Below are experts of layer 5 (counted from 0) of a mixture-of-experts language model. Rows are named router (the router's row for the expert), gate (a neuron's input weights, with its number), up (a neuron's input weights, with its number), down (a neuron's output weights, with its number) and show model dimensions 80-159. Each number is 500 + 40 x the weight over its row's rms, rounded and kept within 0 to 999. Numbers have three digits each.
After each expert's rows: a language model's description of what the expert responds to; "gets" lists some tokens that make up at least twice as much of what it gets as of all text. This comes from a sample of Wikipedia text that the model never trained on. Tokens count by the router's weight.

# expert 23
router:558557495500485603496500482523502528469574569459466467499493528480495534541544580467535496564419438509495486585431531552537587575502572477517549465492523525526493595495455490557473517433533531431497523516526481463564467541521497530498556470
gate1:455474495542545506524549500530608526451454511469521539502493529502485532514496483469495459500512515490592580486438477431448493456482440522456529506479442556515530531443480481505540598431480571452512495514540519457438472486467433430543421444
up1:490556485494505435432470557494486478511542554537565521542510505515470457480480481552442531385443500418461554544592554540498520449448442522510498531473502473486500572485456546559535475443468485443548522518455505508544559546565468464506494502
down1:453533495467418551593489530431470558491495456460518458452471483497494511515450541481518446478513529484530424514479551453465556480526537538528491486461491449505479540514464497431369516463502558469457496478542417529497528511496494538496528466
What it handles: Single digits inside years, dates, counts and codes, e.g. "1983", "27 April 2015", "900 people".
gets: "0", "2", "1", "9", "3", "8"

# expert 1
router:439450531531489544528560430467471582461508440608571455471450566526532482455482414486469469518541480448456545531440456447560512453419485457524453489510494517487541439499467542561563459514538408541451450490475482533496483546564385494539465478
gate1:544516516429510511463544434545487476498526523466480503476463490512535532560499478480421535537515531517524451497502469481523500509550497491470479500410454528532525522476562459513494475467486474488507539465498562421525495485569487502587478453
up1:484548470456462417515497506494432481458518587456468529560527490529516477470484504507432517389504521504410523577503513550447479469520530493516540474552460472440509528526462494493565470542496536489506521516419485460509563504536484464527540503
down1:503399464528546550565519518472535506544478423486499434487487549477534498516467500455508548508558588561505441458446519508536543466500493448485447426499546526534506473530501461453546541480494582550465493484557462555530528496512549465493483521
What it handles: Commas, and, or, but and table pipes joining list items, clauses or names, e.g. "Hampson, 1907", "married Anna and".
gets: ",", " and", " |", ";", " to", " or"

# expert 9
router:509498497465433439545516559408551512504533517511500479538500489514510453518526573530493544450533522469486479487435505495450489465552446476543525492503542517471460524529555470497475544484572484613621509553477444469477604480503494456525471506
gate0:490502504480512433538515481600468495508532462496423414526420535547428505470441472557535490476428522525502440539499565542544476521462513484580507493525461547437510507442514452456443496483543447571536506514439565585497511539498548500458458520
up0:537580464489472571514463434533500428491481485443542465570481526475528469564488472555484548482498500436455462506465511557522420448505461498589444511495476526479468463561419475513497522519470471535470526517556534513497515475588490514491472477
down0:467559476506421420450489551500492484482493565509508489553446527481473473493469513498572441496501481535568619498487475514455518531524555487474527524545498520428511516490515507429555546568579560494429592507464520430500441493535504505464500551
What it handles: List hyphens after line breaks in infoboxes and taxonomy lists, plus prefixes like re, ex, dis and mid-name hyphens, e.g. "- Branch:".
gets: "-", "\n", " re", "–", " (", " ex"

# expert 12
router:580405457511574515516468449508450527509450516436482510504510500469470500438505553530541493504572563469487591469484429498480504470485480460494508497530447436484571509470557532442570486416428583496486496409524488545590514440528502501455433509
gate0:493505482477498442487547466537451473517564447507481431472451502497420481466520449572499479447454545551543497542414448505519471511527549514532478553517456531491574456488499565401457478484513466526554509541503546524536541494472550530464428601
up0:507538493497489464459488433514475461469451494488498478553501531494513555441559474539501514533478483449540523494440434513509488562545499495497518499484539602489467466482498474508489541500491482517455545495543580507524525499517523470537537489
down0:502505487423514471473490535486510444509524525508535521489475466404544481467520513493578478450476423541540506434455504520522488600572551496515491548574515498517515514519567529445484549543509569393472542507470532409510476560480498516442537554
What it handles: Subject pronouns and modals like he, she, can, may, plus word pieces in headings, taxonomy boxes and labels such as Genus.
gets: " he", " He", "s", " I", " A", " is"

# expert 4
router:519565522547535451523541484510541426449532479541543442568529484422487518453496416439507431513500506471500522519535545464469528493433455531516449478474517491453506533526482514432520473550487535560499446469478506532491530527510535428493462503
gate1:469504513465454549563475455516540497506496475502531582441439569450526500514497494460496481451527521552519530508431555494473569453509456468470520499438450561466524470443483488544535528524540531487526464440542513522509474494523483481526456473
up1:566560497502445461448443560540492491495534570511522522581495523590549459445493507524464512467542441523478600555483501495488454529498504510480506516524479476489439564436514472561519475466522494478545472439483446468531540497555506485541504470
down1:469418473461506489526522542500539517524444505436498459497397556492483457471490557481534443456517516545509389521494563480529529484552438540537493460477477536433522494523494555439468523430513545496476495480495431510480509476494449517576455499
What it handles: Articles and possessive determiners, mainly the, a, his, its, plus table-cell pipes and list-item dashes at line starts.
gets: " the", " a", "|", " |", " The", ":"

# expert 14
router:544491482547513490582487482461533498460548551555480441484548515552490570500524481448461430571454562471488441525542552500511558473485578481483499448507490522489502487487434519547455463547486500480443481474525475570499465493534546436566500522
gate0:476508525490506461539529468559519551550526488474523461514362476541406512514497497546516556510488513516528465578505534510529435549447548515534440495531474522507571543462542481448498501504564428459527522478410514553570500483519513419495485543
up0:535601439485546490507451390596490472499467464473511480572529578501468507495543503514523519484465455493550509545509447502534470519520539510532467506519508569444514483579488465538505471506541524480464480467457557541501445440560496475505483504
down0:463545469489506472529513529504490494530535446471574531462465503510462535452520455464528496564511550536560537439497543488482515521454544541489439478493521503561520472519483509458558521489494535439502572529430443512459459528528617440516554509
What it handles: Commas, closing parentheses, quote-comma pairs, semicolons and table pipes or separator rows that end a number, name or phrase.
gets: ",", " |", ")", ";", "\"", "),"

# expert 0
router:445483535602497526428449588490500501447459494466498569464502532473484552596491522540506549455575511464462546512460429526521464519496509581514440489509513549480525490522510469544453500509504483491479493514455546475528551506499486526399544491
gate0:529492583470469407479528524534432504514519467561509411522469520519469494443419455546469498510482498522524506507501522517480502534542528513534451517500473565437515457501532479444490479478485365467572469502459437542451528566403532465548397538
up0:540516504512536491524455454515495461493485509488507457544445527490468427447480454643437474527476461416558445512527483497513513473501496539617469535490505544457530519562447464586454469541474433457441470488469516555492539510500498444535499479
down0:455566452469431508477461542455490459530557533525524456528471505460472536445543443506553475525562477516578595453498428487530513486551533544511485507601552516484481452462522499452540528544513503429482546536477479470509448544425541454483522596
What it handles: First fragments of multi-piece words, often Latinate prefixes after a space or quote, such as con, pro, al, c, f.
gets: "s", " c", " de", " con", " pro", "al"

# expert 21
router:561444509464505534531532462520526547531462479584516540436504617491574591407451471481485528559541503496447516520567488449547483465482461440490442517518459477501495517493490504377508524542401495465482524493485490467482539429538548545483549475
gate0:479517542525506475473438490562506438520524430489524500573431522443489514516498423484477516454473454596495503570473480459495453509548526529558491518542475511521526463502435504449432534462542423457529521518475484496528485588544558450498446573
up0:500528430461543528531408495538482404504429480458539491573547556451506470476498540565557508501477439480533466542482523482473434524514493534534480494568553550468456518540513462468423479505558530497455550481496516480585504512550508451498485459
down0:478496431498482453473506500500448451518506461426550506487465433437519517561491545463531505566495515508555576516486518492504485549481500493546452502538511522383427488497571494464558515473570552465544554512440542475491540484418517504484546509
What it handles: Relative pronouns, adverbs, auxiliaries and inflectional endings in running prose, e.g. also, which, been, "-ly", "-s".
gets: "s", "ed", " that", "ing", "ly", " also"

# expert 8
router:504426487518541467542472429494553532533561465562504473460544508530570506499464478467483482451546526527428531514496437493473511482503452543475436445480453487547489520560533513519506547519459500510555410555500551549527499527471470509487460506
gate0:525479488548438539432542503536514462514490437523455506482485496488486492494508440515501521518471532481478540570504489498494459505544527493508507500588447556528513512486491500523449503459580498476488567505511528582515485536523553483514513603
up0:562569518461467479507486448545516452505385467462567503515470499492457492432516539546582440478534483420500517497481455499524488518558489544485495604492551595464491515464507475544429499488567470475453495463457512529452487498522520493495480498
down0:528554464500501455464478530484547434533470500466505525501523448509494483497487543482583529546486530526496503450492517491493519542527537529497504508617605545467541470502553555417469519479519580434498517512504523494512535492547500496560486503
What it handles: Prepositions and function words inside running prose, such as in, of, to, on, for, and under in census phrasing.
gets: " in", " of", " to", " on", " for", " as"

# expert 16
router:453528464422490496459469481544499494498543562488453448563542449524523521458513552547526507551478549544530492512540518536512541502523506522580503435512480459428452548546512479476476504495572446527507546537498461565513439502477471448466483507
gate1:529506486435440540472535509506578472523502518492528430578519480477481500501487508457457537582536530498551467504469539465483523486512479504490486520494506515450538473518477488500528559475421544440474467478514524464405493501479391481575491419
up1:536553475477482399480493493480485415544492502520541552536580506505499434499462527529540505532518490418445573528529491522482481472441517520518539503577386474522529510490454504468528410497458506474516514533484462482501516532489528486497555500
down1:475467489470473491555467533501523465491492452451575452557535474558444497463449513444406498483516570559558459448423571525530583504493535486451515526519471567520525504541497471502468482473540534507455472519488428538494486503511472498516561547
What it handles: Spaces, en dashes, decimal points, colons, minus and currency signs between or before numbers in tables, e.g. 6–2, .500, 4:27.
gets: " ", "–", ".", " (", " −", " +"

# expert 10
router:479441576548492487457488555454492508482463434454478470563477392544483499512477443506443469451519490536573466426601470461494521468514452456546514576525481502571490503502487495468571527505509569539453497530484541483524549494459523456465526506
gate0:506571495514500509545533474510523465533497494488447450529441542440497513496484481547547435492464513508569494583418528541490472559550518470549479479558506530488487558477483488468436463508528460476562486508504537485573481529484464444467454550
up0:519539496487476502535447422510525446509463509504482483560524560474482484469458477507540476446420478453541506507488524540513452503588474466557453524502506531483518468515425463527464542505458488452430498451512517470538541456517476476523409485
down0:481504435461422519500506520455536443479502551527466477446492552487496557424518467520538474498566477499576545470466527501478496504541523517495490513563553495492458453474574456455513545510507563475476498519475478498522494553482540478471505541
What it handles: Pipes, dashes, asterisks and placeholder entries in tables and lists, plus sports position or country codes like MF, GK, USA.
gets: " |", "-", "|", ":", " —", ";"

# expert 17
router:429528537503511495505570498440533437571498463465562496555518448527466418531517411489496517459497436581525494481516520513467510445459477534507523490505542529554436417434538502489473454450440472475538449470487539468500462515514514487490454498
gate1:503487551511480559571542495541550422477482447451534476501510515508526516496518471464491413511606452551533573546496474475442453481547420519462534569468506534470523431529427523505561587497472533500497477468536504448485463462533472436551503466
up1:567564508487437475479508514485510441492556569478519506578502512541552469481531525516434510466529486421501556503581524506488513480468508515483487524511495475521509492508477544539529501550493447533512477482404445500424480499546516461483450477
down1:476442526537471537553515536555561523468487462476524497489512583493516460456469547442488501465524492545489470547474553462471519446512459438520476418507503563487512511515488492483432539495517513509459534515627494553544558473441494513580480540
What it handles: Line breaks, sentence-final periods and == heading markers ending sentences or sections, e.g. "See also==", "beyond."
gets: "\n", ".", "==", "===", " =", " =="

# expert 6
router:411497404398517489484526567494488429493547519469399552533516485529505552510455520572568564473529530506516472495514505518473486472487520585576528473469564527388560489547483493550522483503530442532510538551497469499532522509424508503508426506
gate1:498506530405508528553537464448515529480505502502458538536462477470525499571471458464475454500596536526501495596478509475454540456465483559500534471436460476488494470477522443530538537462546482422484527486472572482475533487518455504497514448
up1:510475485527471486500519509457521462546471514509496588530448489464519484502473428501474483386473458449507511492526513581461475496481502467507514476497496439517466474427505542515489442498535510451528534525476476447501532571475471503474492489
down1:505470476507487449491549560478487570543529457493504396481459511491461452517395534474492459530517548506536465498510543491501524495503525445565485463445429506515562535479524500421466512531553528476460486509446490576541493582513534522453501514
What it handles: Standalone space tokens before numbers or words, and opening brackets or quotes, such as (, ", [, plus the prefixes un, dis.
gets: " ", " (", " \"", " un", "(", " dis"

# expert 20
router:486561523488547483490471472555454590443556550504521469499504531491450555513554544514434453506389455563503508553460557572495533518577516462525543463503420487515481466566557511520436490467543498494507546457571472558560471547544487522458589472
gate1:527496508456497497491492509512524510478484464506478496519438477507462573560460471464469451503510532483493550502493492456423527486534471541438517595438461528479507457513453462494486599499509534447532449509543544434482511471499439445563510441
up1:491536520474526441480489566529475462487543520558484527540521491467475530461450513535516541462471514426466530546530484483509514487485535546499506548479428448498481535515521461555443446560546496549505484456470498496421544547538574457440465516
down1:490459470505507496530526586476512527518502490496555479463475537557414426491413558467512439530527538515466468566447567505478575500539480534474491493486501524529532468508509550427451522422543529458474545533534449531483455492465493502491504523
What it handles: Individual digits inside longer numbers such as years, dates, coordinates and statistics, especially leading 1, 2, 0, 9.
gets: "1", "2", "0", "9", "3", "4"

# expert 18
router:497482477488517498470468503526496534504441516518458494486526492427454475512488503575487503547449466525534510451502554482487568497475526544441473556503492446463505468520454513531507472464543460576527554455458536448525507541420566449504500501
gate1:503473486477416506480435529494533544523481478471507542527526467456533544534454475419536504547477523530512512590507458350452513412549438572453524459434469545513495486536507554538497518467506487464522514493502445467485500474539512467563484377
up1:503548480512408476491437498518447477546513572541522546579472462521544523487465496531436544367450513402474492559555551517468480488516554512483490531528443480498495505487478512507546503524509472492574486472505465466448547528490470398491530502
down1:469366450435536504492521492550451625554512480488542508483464495532528505512426501418447454509548514499535484472454588520503566495536486519493488435490512478503499461524494528489429542500533545462515490497607449509444520556532469535542490513
What it handles: LaTeX braces and superscripts, degree or inch marks, digits in formulas and coordinates, units like ft, and CJK character pieces.
gets: "0", "3", "6", "°", "2", "7"

# expert 2
router:508606524542483560485461549490517476454432562434519460495490498467553414507530488447481485480471525513572502515530466503499497536473519434489581520588552461440459555523460529577520578435497522421437474480481530453483500493481444514500493471
gate1:477482509404526528513489452538519410461545459472550530409462441545461479498494455440498550550529550512556546493466425511517516418530484502463536536420441542448510466459472483488509507474503477503497461516572441440501499439513442477576510470
up1:476499526496490464483514483574517442574487516445543620490463504512474484473486491477454511415482469479539525526506513508461476461511501545516505555525504480446492526487481561519500501532479460490494568457501476497489555480579495464499526477
down1:473441425470496490484529463472470528535506463487566457454464549566478499461419486437505457474571493600533491525523558442454475471521482545471486453510533519497509473494490541482410473506526543510485483488584460539497530521501484534501447496
What it handles: Digits in years and counts, percent signs, month names, and p/m before abbreviations, as in p.m., 400 m, 2014, April.
gets: "0", "%", " p", "5", "6", "4"